Weights of a small mixture-of-experts language model, trained from scratch on English Wikipedia.
Size: 8 layers, width 512, vocabulary 36011, 100M parameters.
Experts: 16 experts in each of 4 layers, 992 squared leaky ReLU neurons an expert, 1 pick a token.
Training: a variant of SOAP for the experts, 13245 steps.
Below are experts of layer 4 (counted from 0) of a mixture-of-experts language model. Rows are named router (the router's row for the expert), up (a neuron's input weights, with its number) and show model dimensions 0-255. Each number is 128 + 32 x the weight over its row's rms, rounded and kept within 0 to 255. Numbers have three digits each.
After each expert's rows: "comes after" lists some tokens at least twice as common just before its tokens as in all text. This comes from a sample of Wikipedia text that the model never trained on. Tokens count by the router's weight.

# expert 11
router:124143093158110157107152134146136101118135159159107157166224072085150120146120121156130149144121181135125105158102155097157140106210094141172113170138099151121125159160136124144092146201102165137069118112144088085152135148104086189162170150140134108157100115095120138106091121138133103114144195152168101026111119149172175170147077135148108111149157139124129152074156065156093155123110051142097111083174161153136105070198138112112101116090181070141144145087188074087142079182178120130106154091160142153159151161141168122157140089144135164170171074102123180105136110135121128123152181172164139119107142164133101144103104089128112085131116158130122103118143163182060104127126179060139145108158134152112147107149121065110083124106139133107090143091153161080128134123144146
up3:169113129145131159149097084141184142132129062162130083136169121107140141171135160097164125149063205035092196198134096078129176044110171155118148113139090172160171142133096134155114089092163123116177170081087144145108085130124158126111091104163124103129096110092113092147095137178072167133172121152170166152080087145140101069086134121122101154158125195123139142079137144083165093155159139192139080125102121134091117129110156161128118121126072132146155078112127102138169117152090125110190117112092167157172138131112101126097115088126131109140148159101138121191109081038068089155074132135131072108108162153144137125099142143164145075140127113089120062120156133166104172143150145113127124097133141121100173152086082094149130078117044135167116161175151140136096108106138077
up4:114131047116137162074086145077188143126128135109149183179219116138185132128122145093138164143123058138167138127088101163157124113067065104083119139054117137137113146143082152116109129139080142082121053142178088059162121125183168175092155171118090122144134101138153129138112114108122140107167101086204129138107106110144196138130076140132144099120126096133166176111110145168118143144089095143089124179173090161071177119142125128149153103184148072110172157133100127188119124159110083123139142110171125133135171133112119152132091176154122141131153036165089145105205169155185179141093140091101160158170165115115112099095164085096138112067137130112117115109115052108116089126118050171139157133108110134067152125112140107109117176093130104089126128110149104071094147106111196
up5:084127092120155121153127136179154198144115173117138112173137093103131093128179151182160128131086136194099082131085156131114108173135147190130069140124142129182087104103160116110162087090165094133162084122055158136150109143140165109108115216185161106153126096173189144142128119164128132189143138061145101125147160164111092135132117075095100081127177172092150164109096110136121161141123149154138127160177099112112097153166214191138079147130128128121106106155129114144101038149130173131165112170157142111117132033160082168130055081159180180107135093134141154119103159092188084101178115176148149180218116142088142143138113092145130194130112169142130208111104137098089108106109158122060168148146162145104145075064063103100152218143157124130131162134099123133138150062161100
up6:127140153132106137131165083165162091175104115089079118150190079145124146118165144161143178105148074133126125088115126171148127167105129143160120126138125138111111146168095150180131097110196179138091133124100122091118120134166125124116119134125077136150153086154138169111136155147145175078110108088084120100152134202117161193105164143121104162083093121140097149143105127148150119184091128138174163127117129106161137038154143107098033147157139197136096121133127118173108162102142159131101200082184187113087089124100167107176126083134182172140151135127160142076077083072116126162129157149150141105170068088171168151139166132207186173084158133163129179152110126164169104104105166156139129132200083136142093154142177136075118089128128120150102158149179168132108089088067127
up7:077112137125110127166145115151150106129029122123114168114184157187168153147088155203096126110135074101095088208128160141132145164120139124115134182189095151171186139127088149178110084123126101115152126117175098119128211118121079150097132115166130101122148035211168109129138119108166166081116121118115057140075158140128118155123126089122143134168103154100015083126150068153147148202103158069193114134110123150101100099099125151149187168157130116071139143110100131084145143121147090108148117117114154127136120070150150141139136108102106156185066124090138128113142128099109102172114114117124119110143076097109157142155152146185132063146155144140180085146069087106159165147148077122122157089132129133096100115116155126063125075113163115140153140180179087132086195142145107
comes after: "\n", " ==", ".", "===", "==", " It"

# expert 8
router:150141151143113169103121166138145128136163168171095137113151183104080194155132150118143110111127114141115149135135151121146121150138138162156137131146092153120060134094110104173102090147168119109127141030058152174142150087119111170063092081107068110141161107150112128138104155116185166066112095101151118141114066097164137161176071153137136127137162191153129151095143192131164146169111118181217170060096063049114141171125152149165099179162158159141112064140111114077052170137139125071149098167075116128142102087157106143131115117136184109102095114135126099122129185138106122150063107136101119127114095085133170154124156166133111182054153145142174133135134144129120110121149142143096123081201159130142164121179106131073154153150155053173098101075091085107126146135167115
up56:108145164160187141095115111136065066153100152023107179134118142090117202087133179091137107137101199192147133185148140158156123122082112134131119113120111087145127129110119106138133131127135118177119169085124125107152117094137155160111097151054095138158128116105128146112119157143139112083154173158101134200188125137102123142129162146130127194134163134121146143126172214129136094085083125133055142129134085120120147089099089155152167087086175126116066143109102138163142134142078125116094178086117133150165102105143110167168086150083166142101081128128175154156193136196149120091111107122133093134193085110099118111126132142113079159119109151122174060200165159089150132158123162152116073097108232069105128150190123147120141101128143083132158107110138086142107088136095080
up57:097111116111114137159101154122128097128084154074137135108080146147076169155131111103136161073161125148099142209125118090150080144126122141130118167100100115140127118134136094166117138084067128166105117113176139140141154107109107135141171126118107090138101141110108105154104109177120068104107154140100132104098122140143190190127152134082159147171103067167055142136130091149040072074080142085112181105154116163119106103113075140168162111131134140055143164131113135135099091110133164168138091172182087078128086137065132162065147124184154210103096161158177127074115122095094180131120079092159144119136084089143171127132173121129176111142081104176132108174131057161203078121149123112148199158157161104112104148095140153153105096141133135169123159175094123118097094102112126
up58:143151155157125142164153096136142137248150079157133159094144139109160120120077126070132117108063173093092078119100122157120143064118141124151075167201133106155115174080084128056129166063100130140131179133126142101133147092105158091131156147129111136162128144078145106109091143124168184141096121124092111098133135126082116131130126143144166164124097103143166153121131158170096132117155101087116117119139155156143096167163109075162093109120168135080147119143114109190120108102122144221136116154169115137141093104111088082113168148071110163154144145132114156160088148094109147184119097130192125132205190084204103146092143153149150118135118081084085139122180180145116139106107103146163144114092097105196167117179099107070140131142117116176124120103098141164142151144169156
up59:121160130193148112154128122140160167089100171101176125062084107146141155107159131134124159149081114170158168145131168109131044179120126106116152195166137102136125105176203105079065107094119085106092053112119112135093179125053117119139107187096111067107077106121202136094139119081135110100063113181141141140126108137105160177161133091142165096094139112093169122081107133097135125135091090141091113125181111162117131121112138169152154136087150154094118207094169096107093132119128201124129110150143119163113093193141138155129142124099138209158105107110074164113178164136143139095129123101120142126105143112077141070113107080142179188130098189132152117024143174104133116114141112150147140059105102119056184125121117159134107195140085078152172124148144159138063139124130139
up60:132135069114115105125190163104137152145121108119148124178159137130173078134091113169071104171083164135109128118069197161164127144141072139117068159151079083177186124195138085157114150102095107132084121142127085201140139073115141094111146171150124152120136152181166085152105098184144157075129136127139122128093156097132084127120062085129169157096121126134134176155115149099120130139128099119141130116131148152083108073074166116150080198130075152090056130118103123126151115130125190079109183174168177114134080119112145146176120108135089153133106110101164126068136118134142122105113093105110075080130099147055163119103150104106132133111113162177178127179152099112143066167118148107159170110206152100111116160173091082097152126148139112126122115094138109109127086159145134
comes after: " the", " of", " and", " a", " an", " United"

# expert 2
router:080117159110105134135072116128165128129163118125142152130119105158200117142096100093154161091104116125093153083138100146107147142141156127177073189121150119149150121109125175182174178120075102150152138144188132096099069122168097088106087103140130144177137126102145157138105145130135174150129118146112091146169197093159157168115107125154123144169122106144177162091137078156121162155162065155126106119180099118089109132085163127113038136110121126098105157126130184119128142168103194086131198166125154103109085144123109106094166121102161148092154127138154158159164162215096154087091129149126162127123089111138137094153140078073161123114159161140119146131123146030115106131105093113061102066093143103133137112127140144183158143090101153130174146141179125099132112171178154
up3:165078139157182119146110113131126090085120153116162081094110079113157126102159070158118077119120082138125074104118160099140102072063177103125170122121122130080089141082112186099053128142134155114125111105200119113193123096116086108116109177083110129116099135130159137143107092083165104170134125147097148158115142133147150108131191094091107100114125131122150183081178142189141105092121123029150096109147092104153122112119120150101147128105151124111076131133104106184082087137098195145086116145141053112143139126141136102137174055114140112103157165119153138112144090107153088117151123179097148148150105127107180145139098176138073146133143178137118137131149149102092136178141139164128185142106056175061078125140114169132142113129140147093118113135151134234139126145143147
up4:117150184113201114158106128100134149168201128111111150059099140137092136143130139110088114097117166180106106132089174148122172139099161164195104087166116201101110116168127095122140125128046046118106105121088140155144141105134139146105210114120074128082069126114103098173112128168139133141122122096134198099165137154103144140151079137087108114147134142135069081084105163109135198112079122153156099129090186119111080129085145163125083095124136125096095162148090163150108128056121109158116106169150114065154090095125101076131111087171126137073098101127102170153156099156107088059136109120134123183152120111130146114110134130086175159118076131195128113053101121095137153131124131116125145085157093130138171100108140113126163191166115153093113157062174126106202125089123129
up5:149073163137176163088174127121175137111127125125129115108132132151069159067096129117141113112108143131076113147099110149102075113174145132106160186120131128110118128146148117092131148144127142111105114136150172103180059164113131166123140181126178128109082130160127105184150164135110096140137107147142136125188102131078112124148073100164147124121192171060094213141120150121110173138122174147137134123093181088079094097162129069191089157147107110059144138138156154131135120156112120109149096153063175142145130159115077136086152105105151115121087150172144107067131107150205137133135115108114154164156146183127090080133109104172143162120106095100156186156094179125108105121117096061161147126128106092103130134157109117172111197112095069215125149104147081154107105156183159
up6:049152149151143121154126139089143134088164137086142114076149211138155100180128139149123147133167142130124171079128129084106132068094123153145147092125132121103126168088100156126048106077139115130127174108165152117097153111143123110158104108106147115154128129155167127171049124121130101086139093074115127146166171187177150102076115173132111151151147184129186156096125108113200133156161105145185110146146140114133115153131128149139045165178170111116152183150064106084210149136203143174133143153146125105158184155159150081163161114178124160079158197161153070107157099129144188092143120155121142109146086164201094066087073157146133147109051140158155096086153108117076079141107146185186144121111110151080136157140113177138128132153069201118115141106114153141102160094092154
up7:093117146142149121108136068170095019128154138067183127169115101151136097089142117070143140168176126127133160154077064093153189086102161098111118173143159105099154096104113126177199096130108112148117107153143199183107076127156149121108138234076095124100127096128170205125209156131073055092123121085106096119108113136090105119142068127102149072119122127099106117108154129156154111122079145116093138145188113127125085128136120149083106099154112128119127142088120143120154125113140128152086117150124139126201141162106086088081138113084120090143153132158078120194114073185145137181153126164077106128132127079182105133088116106121136137156143041152121113116051118088133126197126168148110176120088139124169074149128150134122121155143138119093136166121142147118118133101102202
comes after: " to", " he", " was", " and", " He", " also"

# expert 15
router:096116156122139132125161161102201101120153130126101074083126120124207139098137103060181152143122109142142110111129172158113181159148123171070134126067091135167128154138165136143153120140107120158187108103127175090134119132121100147134106143134100170135121060124094145168129090082100158138154087103160165095096095100122094092101108088166151160174115084103137167149084133176141088101145098129151149074149107154165147138146092098114110160117108149109165127107193090113191106156064157185085115101176179116201146114173101135176120098131087112170161114141092131074133120144092124162155122079145106129116082112092119082161150135172157153099182148147108133089102132127098112133140140161081139158127189109129122115111104147106150114040100161113119107133156119138123150140137128
up2:127198127153143079081101096070152118119122129171104104169090072132090166075127107144101124147171101126116118079170142169115146108137126148084120120178085124075135147155094171132124191188144170127118127129177186078141096141133076130173134119155145172142128098089113126099143107147119126121106107196145085104088146170194067158082123141109093121098118133158084133186133136165124155187169156147148127058130135112105121088148058125117160189123168135140124110173112056159113168104066083073108112136101106138142121125136090130054106079197228115149095099134169125175135160115140121057058151188128153111116128128075116143105150074115150147102080117151164166127139065157114129143104103081162090068096160136167133167123077125120138140056084057172123143130111168106138144111094067
up3:118080096122166123122120112131121151132139171136122112103117134159144108142109116141164144136187137128130182099116177132145187149152107151108155140067098084090135182125112178074133149150134146129135155096099124137140089081144178119099153121209144147101122101167141140149148183132163135128141177150096130163080149147129040145123151131145160193089202065136134182094154133135092142103135131115086139128129110089140103104121140104146141125158104123135110167195066148149144082195142111148156112120166114185106155172120094130116086102171152119176102112121093193056185122150126130204147170139138119087144144124149146149129124182132109156115083114150162125145160115185178189088161074099186143163109078104133101130154146098188139184128134142125086111144032158066129136133152135
up4:085109108188085165121171089104114172088107125196112127147121066205124151110037081145051115127107116111110092163146181139148121098121106167151086088092179126156086145127136131184159132101153113115157143137092084114134096153152163162081165094089147166138170102125127113180105106129122092071097133162078193119105110077109128129145150134097125150102134102113167130093102139134123175108174087159178141116134056143126120142108112108152108185176127163080186137191053121099118128129141167096151122186136069131135121163177127125143131129122152194136155123156096161106141184105077194179140122108093126101115122109113122144136091108138136154075110118195159150161142167168144121196142115209109157185096166127160091125101116176170116082072062097155134155112113136128137117131186212
up5:152126133097202108131120083134139138105133086171141046147190107155148154173129103101148100106120146111104087116063081140101098083096115237104105159124135165130116104201155149098110146105128075129068112166107110135099083097114078087118140151155139132084132174130117142153198183134114198126112139134099133170148117130133183115129101173125139142109116112122110109076127197103092122148147118125111142150153139112118147094088125204104098163138120075101161089161197175134132139111172121048137113128128177119172140112105083132155154094121164114151160097152114167125150105146102106135096182104191105133129104100128111109101175092150104150158063135172149129150156117179134091071125157167157145127076119177112176159135106172135224080110133144182130158114114130141159127165174138
up6:116135135129114146145114119148233078112131108152112122136106066167110097131117119162145136109126147117118098084153072125150164091090113168142134167102130136198187082113075169093158159131129122143114106064093155112067084135152201102193112074131120127155127108135122208162144082121112134154114078121107145107123120152118168064125125127130095090115194143104129117209085204164159114080141054097132139177144106102119099082129137105150177172119095186109102127037168093180134128135130139112143096168126106133090072107139083174118114097162116126077051136168107150203148113136105106139117102168110175179161096124151153120135120145132163203117159095158119128138125124148130153135097125149102089119141119125169100130111170143093144179192115154092160159128108118134110175101140104
comes after: "\n", "-", " ", "\n ", "==", " Turnout"

# expert 10
router:116126128100138126127167123104134146093210123108122137148100091134124196089191158074159085150124170083150094087071089171126119115118129125091139067125089156126130155147100059150127162094148155076151119107113087098064100053100092121053131154130125165126182161114144167138107143141131152159117095179164138111132160163118168086135099159064103133104158156086122123131127115125117113132122150107085130101162160110165105190136079122141123120119112105136103103108120175089125126168142118140177146122070114135117088065124100083164082121141071172127117151177041128154151106121145085092122136187109149129114136121065122137103122158093115142071157133146101129140098108147158137114188110091103117138171119178139097143173168146148098130097122137160189099083143152180176097077211133
up3:163121154097129147163120130130159166113113149128149091085098171170166131132141080118147112163141079175197140083161046122115150077090213135147109153128182141155137173149141177126121178100114107161144153102133099145124139134133119125141127157158102129108177133144102135071109101113153105106114097150152088110147210098099140157112139067122180118145167126090080119150094140117163135151127076086152167084189101118130137132153129074047106088100111153154118170120093138101107121135152134158119145174126145125150145141125128158150149101076154092173174149111119112123054131124094092099151110147156186120089215160163126165119125152170120147097090154119101167120117093169171099090148130120110162089078117139151129167124101153148117179167143166177151125119079146095154153148157139
up4:163138160166155107150115159176118093031183118190114120133116123108184126091132108130164062075193154133112120136092152118155120128113094175098179188132120186171173167144135077179149073079190127146182094067129095143132118138185112110152161126136146106075150105106108165116156110150153164118146141153143139117115131084125136167098107090100170136104115136122112100163089104111132141141086068090109133116141189144104117128169074151159094121141173122077164119095151149149155136160102148116116090113109125121142104107098133135133186111126126124141146129103085146049081086146131109119089163138128176089140206123138121127136150110207149145156074128141154132168126126177136132078106160179103116072098154159106145072178175125176118168114177135111152112145105126126165064079124105
up5:188118122143128128097204074117121148121109149096059118159129103141152131130131155174097153181134115087149161132102197109099183089132102119122126127138106155148137109124124113098084103069105126156152095132143116125080117143099107164094145083179029144172170159153101163120130165126080136132130179077092127094154149132123136090094148118187090135134117133093134082149179172113150153190085144136139098099110110121119086164122178143172141142180171118068180197126171160173113148168189101191107115099196143131146127128157127152107105148110100083134140075094098192119100149142121075097111133104155118076132169078171079125154150142162125130101112102109105164120096101165151130072160196120147107123192108125141101103185140110190198153144131140128153147099150148108089116157135132
up6:145134142068080146128136058136082141063164094123187176158133108096107100154125152119092133151140144077041167096147201138144168131152143156131144158128098121141125117136159127095100121083134206075171087164047141172141126124126079129134128149203174124124156151144071169152121101141101195155115083166157084176192081134162137074166158117086063121144150184126167152079137106143102104125101090130092158128105105133097101107159178066095147108147122114096134152117173151130124086108118139083187186111134096155088143183138083102106138087174140083174094110157112109130075117110165127125105134099133136113089140179108158143121144153115170127169117152146169094117071178092135161115116105115067121162125142149138107120112177158164189132155105138113157137129175069154169131118146159
up7:138059128150125137136117137122144115116121142143177078162162156119145121110104101134075135125185054172106156159089080133090100204098119213127142130084184144148102132154157150120150154117116132140105055152158111082127162109140032149099170193166073125111108107195156158128109116119105156069154146110108152127099133168138070118135102135145100118191089126064147146104123122139179118166096068118141114090132129161117112078166115111107123095093063097115151120124114141082088111139135146155093177146071076105125141137243158123087112079199170121120102134144144125092139074166128172172129132140148115141175184099142135137151143106092093115121071139072136097133173130094121083100115089127129165173163094149137152199118090090147136129170137190185116098131154127146145140097112137
comes after: "|", " |", " the", " in", " a", " (18"

# expert 1
router:163134127097130160132141180171143108100135078116074166107148174196128058128085113179063126121112168108101073133156139086124092071110160159111106154089185129127096140088103171204132133084053170122170172182161083134140097079150151161108073130137126142083179153094110121176149216132158132134050139171121139161122196152127100130136154096076133109059169112131110101101204073090103103167136165140196101119161153088098168104074130089150122119115200181159166128126171164134164167106183106121138133121197095090159152125096118080105109149092099176071116152121151077122136112134108121139146075084081168198086165147153201098163106118073075081107121089136153102098150131134112137155138115127144142108196165169122082097073170172101151136122067138089163127095132136161098107130141149
up1:134127073124150107141115083089122115143135112133109118103127136093115141145126154135135178068155136125085101075142155154125167140081150088150074159161145113111111197103186097085116155171098074164176149105115148086137079098108155151164091070119152098229142162169122154160129160167086112174104145160130150144139086144154109126162097103083131108163150121115143118171087062100123119146140184152152112096140157166169114068130118123137112124092133086120203085149136196116132152082121127193147199154129158130167146179102090127113175141140150159085115189113129094099107130166106063102168085127166055143054156091098112146106165170139156134074119168080121049146121111168056170090188109175106124087130134142165104139136105093157140106078088143173059144071147147163114106136121096
up2:131137217161094182133146113118123080156162134081171086016087138144169170159119092096123108157109150103098142110155091157123200140150105056159124099173110152154082103144109124077118130085133143172149207174127151128093134140130162152120139140091167125182127132076084127146102075095115136113142124067141102142071181107065151110203115138125115111151110160116122113125135101120123094124124137111106146139109162096104198134100102083199122172134097093100156099141132135049152158151073148070180095164072148066141104155063103093105102098160119134141112178203087134154096172150095157130089088144033111139088178125130106176096101142144131144184105155112107132129130203112123046084084085139133105135152120097114097179103136081130111133186112124103156086118157107092159154131163110
up3:128093107180154068091139160148148044164110163139174113073154146093182127106096114069126115104127114106131089109129172128230107104104148156089121078117101095100136112088158097132085128194086107100164181162156148139135142163143145129135160093125137089151134132112073088145125119119136115133145163129153087170142104194135077205117146147089126156116102115097105192133111111123098204123135100160078118107129104063077080127188108068133140043100168129113178103077114149105104146140184134118074134134132161159056191133096149113129081161137196124175159092127083126111114104163092190116073131130111133139124171119176095104140106120117113099150163116102145100145111153104122154099152180162117132179081196113105146159165157147148152134131108121126046140106151144146075106095108120
up4:133136179103123119094105093088138165122162151191152119114079133119087113108138139159081176077175167133202108060149138122112126087122145167153081082172074139174151147157126129159109081101145055140092090153147113129171146144179139077182138163168084141134139167112136117144189042118103134158106133125161083091139169130093181140231142163154128129082139119109150162132103113114165098189082131168116118137105175148184110122157054121222113087129102144116089180087146136098101130117139113110148168102142135070104133169131099048101109143107103091142056111161171049102115161135154167124152189085131098144159082145094126077121111128109124092096133136187091108124074101150121156131078171153168092194154107130101154180091130103150114104164110108093112163130101145152141165132171170
up5:099051088204135060091124120080169088136113135138085112131125185066095124104165193174092155149154089118183142101093152130168106114103079138101150086086177119089120093100088127119084144106097157056156066123133196089104135141098163121150096111147150142176092135044104134101186155169139154138220094124136133136190076210112164122127062085122089116137085146147102119089086158031123155098158127159161138139126133124105127164117119120122125140158158144165145084124119106147102152145090130152180140082083123087117162106152068129122186120161126131163147102101108149102102119117165133161141116131159113127182117110128161133086138081106135127168113099139140146096130168112151102175112118105145179144212116086121044129131140109142099101093177076127109150102122072157094145076111110
comes after: " of", " in", " for", " to", " as", " on"

# expert 6
router:180125155198101124110127136133110107122074119120127127100139145133146138138099098196155169111148146128047105116088134101181129074132075207070081113134140139141139142073128119188106148106173140126120126095112100144188125167098123121129050131117111136134090150085134148103150093138081163134119078129139070147141112134141170148108177066140111079131169133158111155112105048128099192181118123146104133150145127184121080167124139105136124095167081115125135092099173120095095099111132129133123137074092098124115150077104119156123154107122091141106135153090162098147103124114105134114099119145149095131117162081121125172120046120115154089153075157122091151166144116074083149152143137167144106106058152114147147164111119119105205140085125137194145171172121084198105102116142131
up3:125116137103145101123118083169096073202156134148066127131070137121168175145111165193122143090111128163142150123110140177140124102099091119105113159058151093132174154155170094207156138163138203142124157150176161152146111112208144088145144149130165131195104125147121095130132202141135116141141079179155132090074114100129119140149094081101138158125079164084167115107057149071156166076154128106131156128052096073120112046123122138127116168119111125087093127081159131124203150117101075138098130123112182118151117098157146145144133066160133148131096096144128083159162121102059107117131112187126169191171132136106090127143119129130112112129131120141164158155123086136219085101102126072112140141153155141114080117060114113125122147154111179141065121129172167116143095098100121
up4:106143212110145083138088129130093158145151167173170148094093083085084096128128157130133123121170144114152113152131145115110153110110136134121118094169132117110108175056057102095066103102133103200067120153128073114109124102162085124161177151101133114106145121096175084141188168131105150131163092132154141151094102154109160144108150129063101129157154133104109115182168126121121101142148124137152163073153166138181083113078097148099134120168199133090109142112129136109144129094098151125117131134142152172191095144090068064119135152140135132098086096100128109111146139146114092142103139113101124150164165143117125137118146081147110099139161111146117163154101114129153123152047105180128116162163158122157065169096175081198126126107102164060189135149139134143161117165091161
up5:159141090142093117113154129141071093144115102132111127080094141073107198104157151104136146155050095163123094142116141101122133131177147154144123143143118155126115111103146173151117139111114134169097204108116101187166122184120166156115103099163125134159149146105222157143106104124127149113133104063125096160119150182120144085129163130096112155013106164110091146134140145141117133120113159126120139124113094085095136162112071151140218199162151207110164110091129100147111133132119151129134138116179182069150134171118106115176134159141105132148167105148090133151019158154098044070149121120124120133138141135159123120113106114131193168100160067089075102131104123096156151090114229093111157106143169133128100099127187130112192118074123081077169110152090117142124088126093123
up6:136103114064123067120165121178105087079164102102132110098153153154139097148166166197179107134178153143113132137096141154145164100126155092110196112144107068121106148120153176117122138078121138096148218139075092151165143137135164116105170078192123152103098130110146120163123103078123085114167105142119128118162161124075095184123200181155103167156169157077109125136132131084144092117147167164128055098116141118143176127123130158114088149139185102156222182089181131077181171146183109129150144160157142110116141130102068190123099118125208106147170147164155053120092123093112165099151127128077054184072101118196139166103153209120087075170096182153105131091191211187151161182167062157141159134093106134135138130107103142147103165137112129105163081162103076116151127114132103
up7:109136163164151122125145143130100150153105106067185182126115096134135176155093122082119123084092146135155146145096165183164111105119162133121122166147099147088075159112143145149137153133138134121141129144099118140151157124102120109169141146131123117109190073110097126118082141104114116163159139091139110123117136132114120085112115095149058139065115146125096093109133103138143112089072115172100138166140123134151131145207135059170130077134108117124172100147142132159061111163145106142120113112171130153131149090106131157141152173137112152177132148134071112100156123150093100161107107113215149099077133089167077147051107124135145167146145132151125180139116074130102123115113091076122110166144140173093130162170118145120076083132103168151164154181155197084097113163116124
comes after: " the", " a", " his", " The", "'s", " that"

# expert 13
router:131174123086142133062128035130122168120118131123180131125109081119099070205173105102117155117109120112134154093153169134128179152059127102150130117154153098135093068164113073143123114127135120118125180135183099176139128145155086112107116160156125124176157071169138088118163095174102123047124187064106132155158089170129068147142154103130105085113128155120189123164076121183074134088132100096091187119061132086131119164132171091136168134164105122143150102138063129086137134104119103090106148133148094172162101144158112137090131053191166168118142138128101070134098123101113132122147142110168096053160164174190101138115116120135134103119060107158134103168123126134139128085087167117124095162128079129140115137136071139113111108173177096096102094179097128103150118148155118
up2:142103132139126146138087085125150196114117109207138168113110134159125165163135139109118154080142134168145123143168170147114130095132146104019148126103115170164088111160104176182184141086123087109137137067132151174126147142132165181150171102112161169071125135139114150199116159178208163130154107184147132147184095204116049147121113127130066095112150093133120162167138164083137161132096164109142187175144120096123184126163129110115096140171132101104161123110084157141105132125148154119122122112158161129125111148140227056166113152105174095138148156124076198103050155164115135114119178120169141189087119133138100113119114119118115100068121169092143136159094171156057101166149156150095115142170133125098147096093133157146158112115197152157136149159109074197124097194069132
up3:080131116207094090121056147133133141154126130172082161149116164075184136171035088107135127133115085116116128093137166151127092132075158110091074118196151154161121122095144101136133142118178185161116087159160132152110099105115159211153156155104083100149145162086105098103134078115131152125132156146110110111105139124081180124097107164113157168154103161094143142140099210149129051110083077078110148142110129169183132069191147139146149077076143120120120138153068143178144105166136166144160103153102151131140070131148126200125098113137060187115123147118190166133080113084147157132089159083076100137168146083071154114109090136150123118149118174142143144154165099147092143136161066076146120147146097158140142093162127151122131206189116149180132141111188083138079142154135144
up4:158100118114113135128085155142171120162142122131073118093113087136177132175122103114093152142144133183161069129177132109086132098069156089110132120103129050115095074134067083135141129182050151183101078123152121123123131097144132165186123144124129119063119176110137120152131125109140105093182155127087178095178130116128116129091103102145072093112164140075148170129093133192164145132064188100126143154186156152100093095132110157092145152155167201213153133149113109125138141135144116115146172101132119106132114154157120148119097155157123113102145115129108077174104131157164135067091183100122099115154141180176088120137051113123156132088105096091113186142169213145127103099132056145156164127083156185088113072160168103074162169101126074151104085136127170141184101135148154
up5:090101129134179086160148138120108073096123118166090145151180127208176143145163127055128103097165103087137145103132118085097125112092125188128153042120079136150120141137126157094084120139157143152053071162151149148115109092189145090144179135097098106113150123137108150116081069113142127165156129114153163206175125134139152127141151148065107142125145109193177095104103126123120141150132165186090117193121140113131111111162141112204180117108128154104129184123137085088069150113121107165161101113141101100145166143139091112190152167178107122160128129165108103101153114067055101109136155165143129173107142119111057091161104170163064083101134153149092111076145115149142146112108116092118088116166081198175130114119124125085094097153070110071154044118114142115124102171175118
up6:140090105098140074113127109070153038075030167125176139173072127129160134125053128118114132154138120149121125207129099130106144165127135123148156138167123125133140134121100130150125188121180152120158183100164145072169116165100098103128114102126115144147123157204121124088154147125181156130143161093191120120117124151115101119159140097105154075127144101123203089061148119149081133130117144157085155165112119076133130124119141118191098150095083150117137095174065114110110121130132118101150158164172114161029172106080144147131162163164095092170146113112112144112134158104120158096080143118101074168118153183135119131115070175120115104144120150103152148137130161125186146104130120124185110153103110129121102144107077049117092113152103148139180126159206058134151152127119138
comes after: " |", "-", " H", " D", "M", " The"